config.toml
num_hidden_layers = 12
hidden_act = "gelu"
routed_scale = 7.57
router_z_loss = 0.001
init_std_router = 0.0158
vocab_size = 16384
norm = "layernorm"
init = "normal"
init_std_up = 0.0259
init_std_down = 0.0
learning_rate = 0.00499
warmup_steps = 50
train_tokens = 327200000
Below are experts of layer 2 (counted from 0) of a mixture-of-experts language model. Rows are named down (a neuron's output weights, with its number) and show model dimensions 96-191. Each number is 128 + 24 x the weight over its row's rms, rounded and kept within 0 to 255. Numbers have three digits each.
Before each expert's rows: a language model's description of what the expert responds to. This comes from a sample of Wikipedia text that the model never trained on.

# expert 18
Description: Digits in coordinates, tables. Two-digit numbers and digits in geographic coordinates (′02″), money amounts and score tables, e.g. 34, 0, 48.
down0:118112137153131127153163124103117147146134107153082102119100147125127125152087135102117109105139129154105151135111172139144160158102098099118160135109095094114145129122149112130122134123143107136107137149099119127078133191149143087113141143159109111111102107177146106130129103114119131071
down1:183142100128170151126134143169165145137114130131119136103076113128149133147100135126130117108123095093110111154102056132122126138141161117110107132152102106120135149146106111132150140128177117152190113120142125127114194109136143142141155170129101091137187126159082138135104142073096127114
down2:117088141096119110138130079094095110118085133142079083138128144129137113127139122104124141098137186124190138123149157136091107160133153135114138149072159148130127103128176138157126124130096143149080149155092109100132100148121126127101171147141099082109132132162105123084124157126109152127
down3:156106151122173151180107184144103122143139116129135106130048114112100102135123178114131122124140075087106145131149125120122119146107169108119146100134128104127153173174129098154088126128110096106117108102130105127108109179104206111094130128138100108103127090117127134137104127152096110171
down4:121130103080120148128114115148158148123121149111106132102130089128172152163166103137109089138114109111152143140111146150123132115097153209112114158091112141156114120156129135148148067118136109147164158174126107153127077125149139162118133163155103114126159166121096127135100112134151098087
down5:127105137128141106139131133176090121161124114145128103083117121109102149128155143085127104150136167092115119117141139121093114102142158119128166145149149122143115145095129137112127097111140079165153085100106200124144157139147106110122116120179117151112125099111141155104103107106162133118
down6:129086157066157141113122158161099112122118162144122089084082106117132069123118144152104092143129124129156097115154167127105162118137124110067135110115136099129140144065105137147119134130125146133114120077154133107130117127137165163078134118124127142131162102147140140168143104136159121147
down7:104164129117141141146094129099126159153134131132108107120157129148162156140111160134121164163083140083159134118096120116152106135141127122108112128107114131143144171147102129114135157121168121084174142158107101143124112112177111155175163120110136174125131121121119116149127143129089156105
down8:138141108155084132128153144118161111152075093132134151108138110125105162158131119157145113138131117132120169106138140093111139132079142152083135145120132124156151146108092135143136118123110120124112144133088098152137091130135142134062141156102091134152155112120104160149132131155129087099
down9:089128159086187149108145122164117094079137137144125122168073110122124137136143131124144154114169137122139114121154124143147128137099147114094125101082125111106130126088119104105141092136142166137114098123117142159122149132130136123116097135150134137154095109115124138145119137111148166128
down10:158104114101128104168106114094116109159128172151104087128142163130112137099138139130092140162129145141152145104164110098124126137107172108091126135095114129099135113144108157123139154126116132121115151091160118119163141090134118150122149146124089111106150114110132084121129089131140113121
down11:132111073102083112153093097129119051121148103117150132141100128105117122112137125128123111121140157124091120137110090138111150181078166120147104168089116141156105101127124112129150125139133140126145132130100145095155116123136105129097141135101110117102145176102122121127100145188134104132
down12:137118145119076152118110096127106073136118146147127149127153167109102111122130126165126136112143159165102114124133106139110118162127150119190154154151128104151131117134170101126189128129101085169097142116111092124205095120146103147085121107101111139143108112110168118121121174135134135152
down13:103154115110116154094143108113196173137159102122123096159114137130111112130182149132131053135114132119127136118148125145147095127100165140126117137122139099144132124122120126165120147106105130109138128137119119120144110125119134138137154128130108086102133110156122161117134188132148147130
down14:168119129131090103134101157109139089112096104086157112134096132099104151109125122129083101100129166135142118092129140124126143117111141122127170110087127076165094107149131122160129177131137116136129152104138076082116110106100139125119156149125137122101170087144126134140106159126158132150
down15:143139117111096089127164147109124118127108129146134107123058123095100139171156136115119118122100129181168134117159134176130143136110109038121137147119110087140156120138142089147126137150116172127157157098106151097147138108157108131095117116111099076126083125132140107126150120152143111115

# expert 10
Description: Word-ending suffixes. Final suffix pieces of words such as -ian, -ed, -ate, -ist, -y (Albian, segregate, Epistle), plus the word of and first.
down0:123167107114154097146120127143138121103121111106110152127110133109157109106159140128088072139138124131107077146171093113103102171104133129180118141140171119115114130146131117127097128129132134119127142149106100091108141105151123141130122129139089148198149137088129104144129118107143112131
down1:133172167124131155164124119131119149143130133145075154133109142156148094106111157190113102146112114128117123152129149126139165130142110111134138114122125154119148153156126155092123158104171105102156112132143092129094141105145162145144144102112112128180173118113117166109105144093095121104
down2:127128131115144130084128163154101133129159126122116122108099119109188126165127102122123158120176135122126137155128137099131082101109125168146118107143151142113131186112116073156119145088140159143155120157094130158108133070153171098104085126143128118169171151130110112144109135153133148122
down3:135085097118143106122118149121150123146145141115169146135112114145099125146117135166095138126172116108155150120127129116127128094117163159129146134141156096097166132145126117090062130110119124154102125149102108132127068124142129106082109099086127147110144136112136139170109109136122099130
down4:142145128124147151146145111127125107138155105123165124096128097152180134164086128154115108133118125163150117067079141106159112118157151148159164126085138099146169128129126129164121095143160135129149119128096111115111117100189083129098109168163098111160138120131109157127135088085173119114
down5:165148158094114127113121129133125079163092142159091136134119105117110173116116113145107139136118121115073115145144127111112097142112135144126120126114140132170191141120141130120148167116143160161129108114135151098129124152093132111114147114108159086156164152106123142105164112116149095098
down6:118109163146160125152193117096165091103112141107078081136121133123167164094105101122136103130134138130137118165123085133132094151093132105136143121118098101155111166140115142089113166160127106139134162155126126132136088149139145166157143125105156122151125089133109116100136115097142074089
down7:148136095130118178149122106150144137124160120087158117084175101164145095140147135124143113141108155098103139122113103129112096146140146123108166096133181141142114139156119123178146155106135145095136138120108123125117119079123139146136165160129103079134140095118125143128146102168129133103
down8:113176124102124117085092086118111136124093096084132136132102175126104129133129107137140146141120146111142096139134124140186139145117132152168105142128076075162138152132132133108157068158148151134146149137129136106115138124111087157151065107121127125186119105110124119141134135123116085143
down9:100130106118183117112155184171160115127154122149128112142094137144142089146125065138141135131147191078148104133149127092097100152141104118086157103153129137129134109101121126119101116150126118118103151133110129158106105136155142120140149140121132153191125056124118136137118121096097122102
down10:110156120085119159117121139134116108087131094164110143169107157122106112110125100159120133159122148130108130120171133114096101141115145099131128121126114133137168122167098131142136107165147147122087110128136114099084100128122102125111124121119142131147114097140148119158154139090108144169
down11:186140135125128118142073155139108156138137104156153125127088089165185112065118178112101115111135126120185128114119145118134103124119127137126096135176110102113146111153114109118121144138138123151138106147107135107100099125102129120096140102095117142167120108136144159161102123158133125160
down12:084104069134120121133155133115112130146143113134148101138109113146147161101108106076161120139130122119147124126138163118095113110112086089129160150122142108132200141145156117137135150136136124145097106147076080128134113142119139174099142127140142163169158065088124125155156108118104116145
down13:101167146135124159122116125154117127089115131176090095090115144103146118109091164127123115150153139117120125141136092085162127158146130114121131147137126135115185123152112137162141147131130089123155144139119083082095211140159108098128144127120111110122159113116159146170117136093174116122
down14:140180127134124141134154084163137131125136100105142103139126063116153131104124165136135124162128090124098110127110143107147131139145162125115141139149091133098159126206120144115139097135151124134098125120112131148098135118140173161156171133060140097153139130093139155125114147142095119134
down15:111123111128099115124137111120131130129169135100153120144125119160157118134122123109117098133148162109144124106105112155108131067092138160111083162179102147103175124095119100138088139127174121160110164139122093131145136131102137126139130100121115124142133140145160167128156125133129125110

# expert 9
Description: Prepositions and closing punctuation. Prepositions and articles inside running prose (of, in, by, the), and closing ");" or ")" ending parenthetical notes in table cells.
down0:155097146090084146144092113147134123148138129093113106082094072132111105147158125108134171140117102121118141132117089129136143127136122131108080123134171138085125177160166102192145158145109154158153141134111132120128070142101117110118119121118106137133136133101073131146135087126119150119
down1:117105098142150133125163107162161122104116110151146104105169120169100154141131153118132150109087095082149117099132119126099145102112108070155107154146118105121161150100113132119148132100174132135141146134100162175135136147156138103117111180111108164131123158150125165150158134154143174155
down2:140139106142140098109113136135161153102110122117167134136114094166119101155117099152096114135053136133101120113143090158130121101143088107147132145152128149131127171139139099096122092151138154143108137138140125159128109111191152172134150164112147116161119156075132127118149133136137098113
down3:123110132082120139152136136124107131145160122090152115165136105084166142152097133118118118111124122144132070142135082097140059139126124168151107149139139131107124122102153147090100092130157124113150194115137133128155138113120114099156118135088119133150103124124103145154099097141169087155
down4:138131133117131151126091130134108148121154152158124163101109105136156152132067130110127163101107142125111113138149156141136097129122148129154065186101176120089118158106085056150150131110117131126131162093090178145147156132119122145130125109115126127193147115169114173128112136123129141114
down5:122115168138110155099133154174130133106127081115163155127088113112132097127135115163157129179098129130157110115174149150119152138080149110104096129128146137114113141185112092158115144145130168114148093134098132095127122116168135119129127101117115149136206101132133204143130105122130139147
down6:105100107123106110157131152128076140112144159112167120114125101181125121140162158129156138151116134054091120108126111095122183109154098135088098157167122149158162158098108120133150187149112156149117121149160158152097101141141167166110167161106118115141137134104104148106131136126141087164
down7:131117146097136171110148154125104107112093099118126122131140109124153122116156078099105094130167149128102138136197135158123109117128133161118101119175137204131081149122128167138061108106146144117161146122119144154109095145160145104123160144102127123147185149138142134108112120126128124119
down8:149158124100148153112139121126109161118153122131123123131098132120116140127103130147134152102115151111107165126136161130122139148126131176158144154116119157136131168095089083140139126124123059097065081162143118185147099128127127140131109143072134101124137132162146168128117121119116122108
down9:181121130123167153087116062080115132126113097137146125080147126156115087137128152120111136139090120108131171133166169131121097121140127094140083123144136113163112146115114113164091103129129114142081096126165143119111104092170154114120135166118189106121128125086174143191151104104096129138
down10:134134182118132142118166091138123118129102106132082109119130117120126140158139140157114120141104142079135138128148127130102078154120145131124104114136136136122134183120116119081112164108142118129099128150094092182103136089128166135095116172122182154159150119100155162152125108128126117106
down11:177112119076153157177138122096177159124177108104147081125139135119148169139143109122144112145116125053113099126158147092150122080112124186125109168137136121122114176137143137128122155135135110129100150122128148111116086107085142115111109151118149136203109163110118139141105118113149188187
down12:147099165120134148117206118151187131107109133089121132106117168126111136173102129096133141150113118121128118081117094135110128106096136120134104144177154132093144164139102142130131114131132193140124131156118125132108156136156142136152124153138123076144133103135127157131108119102142139159
down13:114139139098098165124107130145143142139135099164155116124113140140104104122160112121141136122120126127068136107137102109127153106120053136114083140140148173117158167125111091119108124154147136137095128173132143119165112159122171129125139152139117124118151102115123147173136107060140121159
down14:124149096103121125118079086106089154134185150108129153152129122121136159144138085135108150127082059109131139097137092189118102117129133120168093149120117167107125169111131074115153127135102138162109174104136113130109150149149144160113141117134133141166134141087121102137109095108131116126
down15:125142124101139143132127094161132183138109156141150101155157128109161122104154102113148103141107115091109136120139164107158130106136095134098121115101107069119134152163096145141121112169133157148115121124116076110116124137105189067103117154149147120151117129098129194178117109100107132154

# expert 25
Description: Word-attached commas. Commas, usually fused to the preceding word's end, in lists and clause breaks, such as Dubai,, owners,, ago,, carpet,.
down0:122137146145096144140142145176105172133150124129132147148129171122051110146150128099182146121144127126094143136140104116060163149108172122140083158118132119134126157147122095178138162134164122141150122144127132098105127148123120149142135130095183150113131105126076146134160131126134141152
down1:146133139140120161126148148128116169091145128088122151174114112141144118142135140143130135120156138134101138048093091110135139156130124118139130157106132078134155135154145153139192098174105119206153119133141142140121111104156167139153136127087173105114176138097123143117146141156153134131
down2:106115124144145127112138125141139108118059131107137158082146113169136129136137170095173109119135091091104150126125105120116127155146134124072131108148167174121141132140071128130127121115154177148156130095174142143080161150153113117144132138130135142096100134153164136145140115130081152119
down3:112140183149064142177111135157138168130152106120072124123116118117092148187134129108115122144120110122102151140120135147110178093120164143088130100106153152094130143126135103148128110122138158140126141189127155140083119125133166101162168145130151127103144140155113111165100123113121135127
down4:115158120152133144134154167120150224097164125149138149095145135170126121129160148129129140136142133145076088107094126167068132103188149087098131155183135102130120124138134120135102121123124141142173089114138133131143136112149123111142166129118169124093097145135105099120140119101096119109
down5:127131139115126153092140139074099139145169100065149120112135158116143139123105124119154158089142093176100147099125152087167061149130117115107146121113147111140135108125094123084155122095092089176152125130145126138124088123133134122115150129101137129111110110122096104173137145126099134114
down6:127162139133112115122110159089133157112163139103101156124115118153146131131139148140159109161114127106110125117101083119102152106165139082133132142145134116105170172154117087137105105144148095110178104121159150114107148118155152091135134158119126141105133101121101130130130153116176129129
down7:156125113103117156129101130127145140118138158134127191125147135149133113115095131133148149138158093169103099112135130125130153192132158112143158141091134082149114114166160113117128150143150089132163126169139114117124080107133132155141118133111121134131104108160118086128137082099057110148
down8:138116105136111088133178096162162134143141118106100162142107112143112131093175138126063181116119146121119117145137152117120075133098170132130126145109124123119109122125162109171115130141171123147141102123099153101144114116099092143114127159166113126132113153169112083153165111117120129112
down9:129121131173108131137119104122132119126146146127151172129163117151142163135148147171120109141125134116156113085128112112130127150150167139111147139136103124134139164150094119145151151143143093160166136127131124126093194157131178104151145140067147133094144140125099148138164148169102130103
down10:162143126131097123084122131146131147111087117155135112122116141104085109173175102142127148114094121131097160084123118130097151124124158140175095125135129113145154112114144156132153147148136150162094140089157141100167120176158132163122074084076183112170118144141109135148132118122093108136
down11:135122085102115159134106139131059148142147136094143131142119144162128172138118158101101109152144133114113146124145145113070135092159139118093157156162159138088119092112147107146104113160132122193145166136132135145087152109136108126121107148137140113112144076154133145126114156104158110135
down12:130088146145095170106119166125145141128143140131106138115107058108117101116155160105125123136153107160079101159098138129150123154114132101129106132113156147107150123141122117141113103131091147091138115167108170104136099147111151127162113110119161112102090120093126098163104105110152133143
down13:139145144106119120130151141138102112108147144160140155119125131102124139152133142117106124164143122178119112140135160127073127134122167136149088183142127095115150138118081128136106110115172154125156112106113135170103096117150196140159168111115180160046128141145077123127127100156111162147
down14:125116107125099116119131139131124144124179138129134121129120088115148164109173111109142126134139156127124145178150127111117121101075105116126101101122137136147141073124173154087148116140115134101138122163130177085111129136119137144124126146095117099107102133088115094104102142126130137097
down15:087150109135106123161154126169099096123115079118129213148092115146109114144115116129129189155141132151134094171106126145079119093112161145099152112145120155110105130128132089135148109142128111109126119114192126113126138120105112091144137120113185144132143184120075095161141110137124126130

# expert 13
Description: Mid-word pieces, to. The word to after verbs and adjectives (tended to, mixed to), table pipes and separators, and inner word pieces like ylvan in Transylvania.
down0:116105122073086206122143129154062162148112113105134118115105119115087183123149117110105137118100163122135146167121142088146135127143165100125161137093127147135148153117093123114152112101127094146131119119143102114157118153127148146111107157161152078100113142157125144160128138101123105114
down1:139128131137117137161093088125086108109099093151136132116128107141131123177094137125150140093151137128106110061085152121156115152157172124123117154157097160128144169139111135145137149125160130166140111133175134151110161142148104113163151130142101138131091146183113111109105128109154177165
down2:118163109120136141115116086118145139097087116103137149133141097122099127115150158119161096159099060084144116112124130118109110145138118151150082125145075132125135115126143123116135123178109111190114126189098155116169130162152160139112076110093156131111111106165130121169085157142110123141
down3:130149150072144089115148084101140109071102128112117135098115169130163103141106131125089140109182155121119112103118119135194131121150138125142143111146140169128132115088122129116153143114146135121126138128125150165155152088131109094091150108123094074148138135142122132102157140134128147147
down4:148111124094112130101138133104160126105070075122140166099128149128110169149150112092110092156135094152118159132105088136142179141136129145098096089131114180126132166160115142134142127120082135148193167134122126101091139123155131090145105143114142166138069113142132127158128097157137163141
down5:131097128149158123094118168111145130151068121094127117111110107157138140107146102121089119109109096153106134118132150087146130200118133131108131110127107146086131085124122141180140105122127104134140122137090105102144127126119169077185124141082135135135100131157140131124136122120101117101
down6:137124135087140104125130132133121114117138126128104147128126104155137129104091119126157146073144118098102155123110118086190140140133148138083135137193095160137084132168137125146154143155119140135134159203110125140102168128129118118099143095128141085150114128129136110110169136105126183138
down7:110156149091127119148105120144095113138106101150101129095145107120136132139114131152111136127134089116111162078105128125086128119103125076108106114142143101109141135101122127140150120145158130142094082111125112115097110140150150123173093131071114137147065113155140185107129101141098155122
down8:140100180109154155134147183127115095128101142082093127126139115177144111164108125121080151132139117144133082083077159118111099136126122108134097122134134156131136118124125156093110122150104122165149114146097139164109121098139165106142142109115121152116131154153123100136103121112151144150
down9:181109118123094146129145100117158137113141126153126144158144120079110132132117170124123142094147083148145084136083131114168138115114146145101110095154091123107101134107142134123170137111124105126120125138136141143103155156135148135140081138120118086121118102178181126119124123142191149162
down10:137106140126148096166142132139143102097142144120113109145152108140152147137149117118162161117139110153077121102089101096150138117139110114136137126129115094097163157128108138113094129080159171140115103132105116112117152109142125150083164158145103118143126129180143080167099139122133198120
down11:092112175079132121106107108121099111135143161085158131163162120201152116166076142112107101119125122119130118104125167119130147100129107175117146117132106135144117156160147125127120158070115102087136169171098114123133141171133150085125150124109122110108134129087117133137138139099071173133
down12:139099144150156140105142134128129114099113120116089117131144126131097125134123064145137114125123152106147118087117158091111100132124134164115091147135132117123159117151095158152099118092117120124111134155121114157124135113106101091139141129149109102094120130167161088141105104094115172120
down13:163137116180124129147140121111133128079130117121144068061149121159120136117137169134122123111131151116133174099131133120143122141126119129150172145135092123114169142133120141145136118111159128055119125145162150130126153073109127151081112124139107105169117133111161118114165114154108129095
down14:196103137139105151135156113116135079114119110114109100145130143166137158128154100125122123106129094124134123157127087098152085163095163163135128121137137103104088113135148100198166126131123162166097144172130126128116136155100147142155163121134112128111124125158151081120087167124126136148
down15:155093131170122145123134146128117104104095139105152125139119115165126125104101128128134113147145082094183103124111112125141112151127091148122150106107121144130094156127098138165120117123115138143140156112131095097116127148155119111122106169123174156148157111150140127134163110131111119144

# expert 29
Description: Role and activity nouns. Nouns for roles, units and activities after "the" or "his", such as member, president, Division, activities, and the piece ilities.
down0:155139122147164111102099104092118119139104153136159076164065138099121120130149091165085117108142115126110107109145109105090105114157102145121057165101122164137074131096146131155127126130150144151114190114087118130125099095117112151176104160138113137118130131119108118108117157115159097093
down1:138150128151129035112126122076136135111120106164117137128137154139106129132155077120161126142125162152117102114142133143084104117146145119167131093134137118132075124122089139127135164091158138140105130154128126150129104132069130112151170145128148160143140151174126125146123139125117151081
down2:125121166102153158098146148139093122101149114131136111182147123113113159114110087138133145116111166136142118110105136120157150106101132135148081131132134145154106093148103114157129123148125114133136104112150130142158166139125146140127115134097103122121151075116183091154142124100142056170
down3:117120146119180119161138161159148142145129120112105152109124099057135149122171158104108134141140122156151163198138109095106152118118134115193128110122107111123107128122116142155154158094098120129170102101098114162074091150079130169119124126154148106122141138120096149126176156101121151083
down4:128138158126130151109116103150094132097127120129142140120132151097124117092091078125123131144153113164151132099144107156106168090146125137184152114132158113152080196037106181170135158114141111120176129159152131121133129113152122110131158127140152108134117169100104108104147148108118115143
down5:186136111132083101121129112115100135140162110098129107134118120161126116113144094111125098145106120152127071121169139128142126118115175150119137149087180137157137136100160138138106082118160139102153096121140114106125129096101104113138187160144149159138128175123158116133137093130138128127
down6:141110164137131105105120103082130118176126140093130113148167162095122085135138110161141143121135127142146117140151114155108112139144105131117116115159120140156103121116158167169109136103156162112110140122099159115098115088134149155064124135128170137148124143099103118113109137130136122160
down7:144140100131082172173112078137119150125101170153127167146158173144122141134102127141128100087145120132169113148134170139097150117114121070171143142119095126102108124154086162162137146162174109128131097095108138102114107121109151142125149168113174133105125130143152162114137127142169149124
down8:088142145145119196090129094125140153121149106144117124117111132144143127132134129133119174165098085127153154131160106161156083135142144143143105106147124134129148129120125126134126126121182137122092137145097149098155148165151162118117154119164088109096165114116148153129119133151139136179
down9:141113110113154162183086140110092089150109091151178147132110164116128140158149102141112111120168119134153138096156149153115128094149110130117154112142098190149115122123136143111152127145121109142065092114113164121096126109122128129106112132167161146105138150167087128134143148132128135085
down10:148112137102120115141157099162142136142140171124136129130156116143141124147113146109143116123110153139136112078113133085134127132170108158139074109117156101144176099130122126115160106144132116168167160123116127115140138130117113143110139135164154137103133173136140124117126140077119146129
down11:159177146186157136165130132074069149088123168145127120156128138145104126113164100179108132083104136149156104109164143094161157134096114158150125155158115133110107115107110143138141125122118108124171136143135145129085131102137107148123092148113125086158122147095099108095087121149152099097
down12:114129148125141125077122137091145092154113125134160072152128107136136140099154125148118125103149149091099107077101112105136121115124121117120124125096174183137146088100098115184169115107132141129139169134053141099096104086127112158124087120107149124097127109137142113124110179093136109104
down13:186116121081127156108110157119119113166131101166154130147114148137189131179155106117100098128106112126160106087138096098103138123114132122130151168150178124143126124128192127093123119104123122103135110126112157093110111119106161079103111109140157153122142133085107151115132153113136111131
down14:109156145132152159143079105096126102150165126120115127145154117138126112143125151148142141094145121135091148088115133126103130118170093162118122155115123097156066136107212147123123143149093116119094158118107151073067117137125128143126157147105162131114134126130175127133098113128185149121
down15:119143161122137141125138108099126129139110099120116157127146157121111112117123132172097096136152140149103148094099150096106156149113115111152108164154157175142103161124110124120139126113163119131136132146134110102094107159099136168102138145154141115135124145167112142104111145105148135110

# expert 4
Description: Function words, final digits. Mostly the, in and at after prepositions in running prose, plus closing year digits before a parenthesis, such as 1957).
down0:138147106138134142132135148175124153116112101149137126145136130116132121137137120105162133121106134106127130095136139158158137096128135091118088130187139109176123135101075147126111136086115160178140121160140139095155153161151157150092107141115154101129172144162087148144146143102129170118
down1:151109117165113122126156132148134159178115167121126133124111115146141125170137112103108087161098106145105187091099095136159151148134135140133140116150156148142139167139060139107155153132095128119141130156147135109129149144110108124129163120132135119111129146104094126117147155119089085158
down2:106124105139074132111131140138139145129173109086137110134143122123134094142129119108130089125101117094123143126107142142098140137118175120136120129153150139142149215105102152152154181129155145107096089116104120130143139128143136155122164134132156114096130133140122123133156143148157133186
down3:142129159172130108143141122142137114125130131143107126102113157134083151132154132126134132134175121156120162146102138134111126095109138137119167106126160144127066145127172131136137137149118089129170150117099099075115152162139124132163097072127127080069151093078133083108143094144134141137
down4:101146097103101132087121117124121123126152107153117121157130137076114164152107123098141093160139120155132153154111156132098131106102118106102134087169164164130113150133144137099097119121121165140175134114128092158169092113122122111104112118092120087165120078096146113123111167137105100154
down5:137156146157062105140180160123162134135129107117142128124120118117130151112113160091149136140091099131168157125130143139130159108138159096115129122087125081152125185141150126128136142060140116100100142141105096160160106118136079097125133142107110124111121112142111145134145157121124102136
down6:167120131124135111096115129134134133112145118128133134153101142105135138139112145097142168096100161153118137138172125104151136140105112160156137121165107135140163162110129149105117121152119163127118137177094122111140157179102114145105076133141092082116143078116117135080128143112140106139
down7:142145149140136154144131163118133129165139090112136120141194161132165162157109091116144102141115128120117143142122096084133099135135110150105111072142113124123117154134083110153158148132144143149146120130172119134079131157118166146137152139131125140154151112157134143171164191125115088151
down8:119118168131147158122148151094166139121143127128100111140154161154149169076137155074118127127097084153127129119111167107109136166075093137116117140098139130127082173181101099136100127141113100118140121146085088119107098114139169161077124144109117102129154091089144166109127128143148109140
down9:145147133157104100157118099100170146135127144101102120124105129111144152112122191091109121123150146084159139129105136148138148124110132116117122123099122123150109128141098193161135133134112127142146126143071127126155168160164146091115138099134127084112114157129126141142128131145128148132
down10:132139113081123173156173131159170141126143099127170130126138137145144133145123146086174095168124108142163159125148110111111132150115134104100102080146145151145089142122049154147138154128131136140161139114143150150146109141126142089126133112118173138150180087136117131130148129117161099151
down11:122103114156112097112101116140128135099158088138153128108083144141132122129120179145168117129124156113100159155142145138138090132142100155144087141121137134105100171126120118170096108128145137083141157139153144163111159123123125133105130099143094144099107093113114125088140163143124140171
down12:121133079112121167125175126143178138153136092138148143105146148129125104093132128124132112155128161155127150111137174163101154095145172113136096113156118095154099186149101138146110095103140096063121126137126111137133091127124163132086159155142087127092139147109126148127143132137100129108
down13:198110129150152109116146130143086126159121170096133126110109138131118123112127066164110176175156130153126089092117119106086104120164127122124176128103137121144118111169104116123155137082109131128136127131164104121134129145150145115121147116089123124124129084095161105109108139098106143097
down14:142150139190126144167159119132132119184099114104138103133180109141106163164164121107046102135152121137115105131095122151139104168133162155114117118115083116151092174134136133137095166125150120115137184139129163144161124087121177137156123127135126123143117120123113112108150146102124101154
down15:124116080122148101133123097120133137123110105107176133113107149098092105135130134131140111122151119124143146137148114153125137088160122121143119165084133131108100085134143070145097143106118097107119138163133130095167141133091126119182106164088131118122127138137158119112164119172098147192

# expert 31
Description: Capitalized name starts. Capitalized words and name pieces beginning proper nouns, such as Ch, United, County, James, in lists, infoboxes and headings.
down0:193135137138124134111146159083152111167103148147103109132129091133099164147152125114153153102117118122123124101148160133123131110121139130133118168155105117143152114133068139109143139145149140146142140145175143109140126140149081123152101133173144122125120160123161109155138114144118125137
down1:104122143156118114128122127134140099156100148127168115150130111109123152165106118121126125116103135163107134136134092133131153118128134167099127145162130157137116103128114178129141165137101133121074134115094110131139093121106122152112110093117124149130105130146114138158116118125123144075
down2:081139158110141115112141115147136102125119109154113146116113112137107162123100145144127117111141098143098156140120112135082109150125138171123099126121090136108106136116167121106139131153164102140125130120112079114096103120111116138128181092157134127106129149119080132125102124094169093143
down3:171146104141138126114110143161142163168161112102108105153157133112153173110154090133154129090098074106107106089168110164164137122151156141115121093118132140106146174097090120132147122122144124107125124142140116099102142106173086127103114156077116138149174109105143154120140140122095098134
down4:121086075108112090126136130111112158121113132157173140115126124138145130173105108125139079139131144166122126148126141142102060124081163145122164170116114122151128094148159150115125155114142165139056139122139153132156094150094129119116120143138120086120119120162125105143112113127163139112
down5:142147118148100102107102141088121145148120127131168060102141125139127138179074123101110083090157114133114158131114153160128097152092132162137151129132106154110112086128101141144148170124171136110080159095155135130108106130112112143142118125097132093115117144129114138160157122139120064138
down6:148105126107148162119125122156145172095129103111120113119163125146148100159127127110143174146108092129143131110148096083154145127135133130131110080109101135142139164125084095101152071115130140140133118100123147134062139138139106128124106137148107133149167086123136123142151102137088142141
down7:166103158167116137076165117139119058158121124138146134181154102161140141134121129116152113099119171130160162103135144121123132088082126113079136182147145081109126139170111118101106129141126096143120107105148133086119105143086136120125109108177099104118122140118130111141138112124156151145
down8:123132133102147147092106144168144132152141102114122108134072126094129137120144118177174104115149178135125109164132085098146160184114127164110084097146102161146138162110124112154143123173109126117122099111143122164115119088113116124134134141122106165149132155158093134130113106158143063095
down9:125131157186153169147094134136094126102147113102093120118116147105145136158144182136118127105109140117116118129115159107144152127127125134144170130113135123160077147148137138130111108150112073178108138138152118103135100151156097137158082083117135101132108120105105130100149160128140087083
down10:155113152108110090104113143106096140129127137107133136117144121128154163149110111138141129129122121129151157134135156118115090138087125144138161142107127120114109098162101131157186169159116126109099159116119140130124106143132125134142130162131112124115120103118103151157151084081117126147
down11:108130148148122102127094110145107124160132094115113100164153124110155123115156174110111155094141129122148141129122093154121095103125115141145067079119087127106131133097127138116120072165108102142144131114118113113153128146120151103140156119118153125132159114126174119127100139143167143101
down12:169094106125088127134115111130090123128129118125131118108146114127107117127076190122113083134152175132107119142128094152124159091093142126157176140126131102146086170106117128063136105134116107144143090130151107140140113136140110137080093112122125113109099134134142096148146141141144112103
down13:123113134081111095115115090117146134145118124146116124134142112154108125123125146152144108111139157104140149127135145155149107125110121172147108128083123112135137090098167138115127124166159128150137116137091101126124076150116102133139102133156137124092133107146089121158121131150180111159
down14:158102162130089103075144135103101124144129133088157093112147133137130156157116086140118096138134123121127146105105133122122142112102174153086114129177157112119106128134109138102093128158133139138127110119133144141070120130093135123071135119139134145090172131093113119157105073162151130124
down15:112065120165100135143151135122127122145154160120130140112110071099160168154169154113166119104133116129093125101120156108121079129117169098145164164140186093134121131151159156070121143137122153130099113123156136142162121089133089154123121098141152104085153151156127121127134089130167147104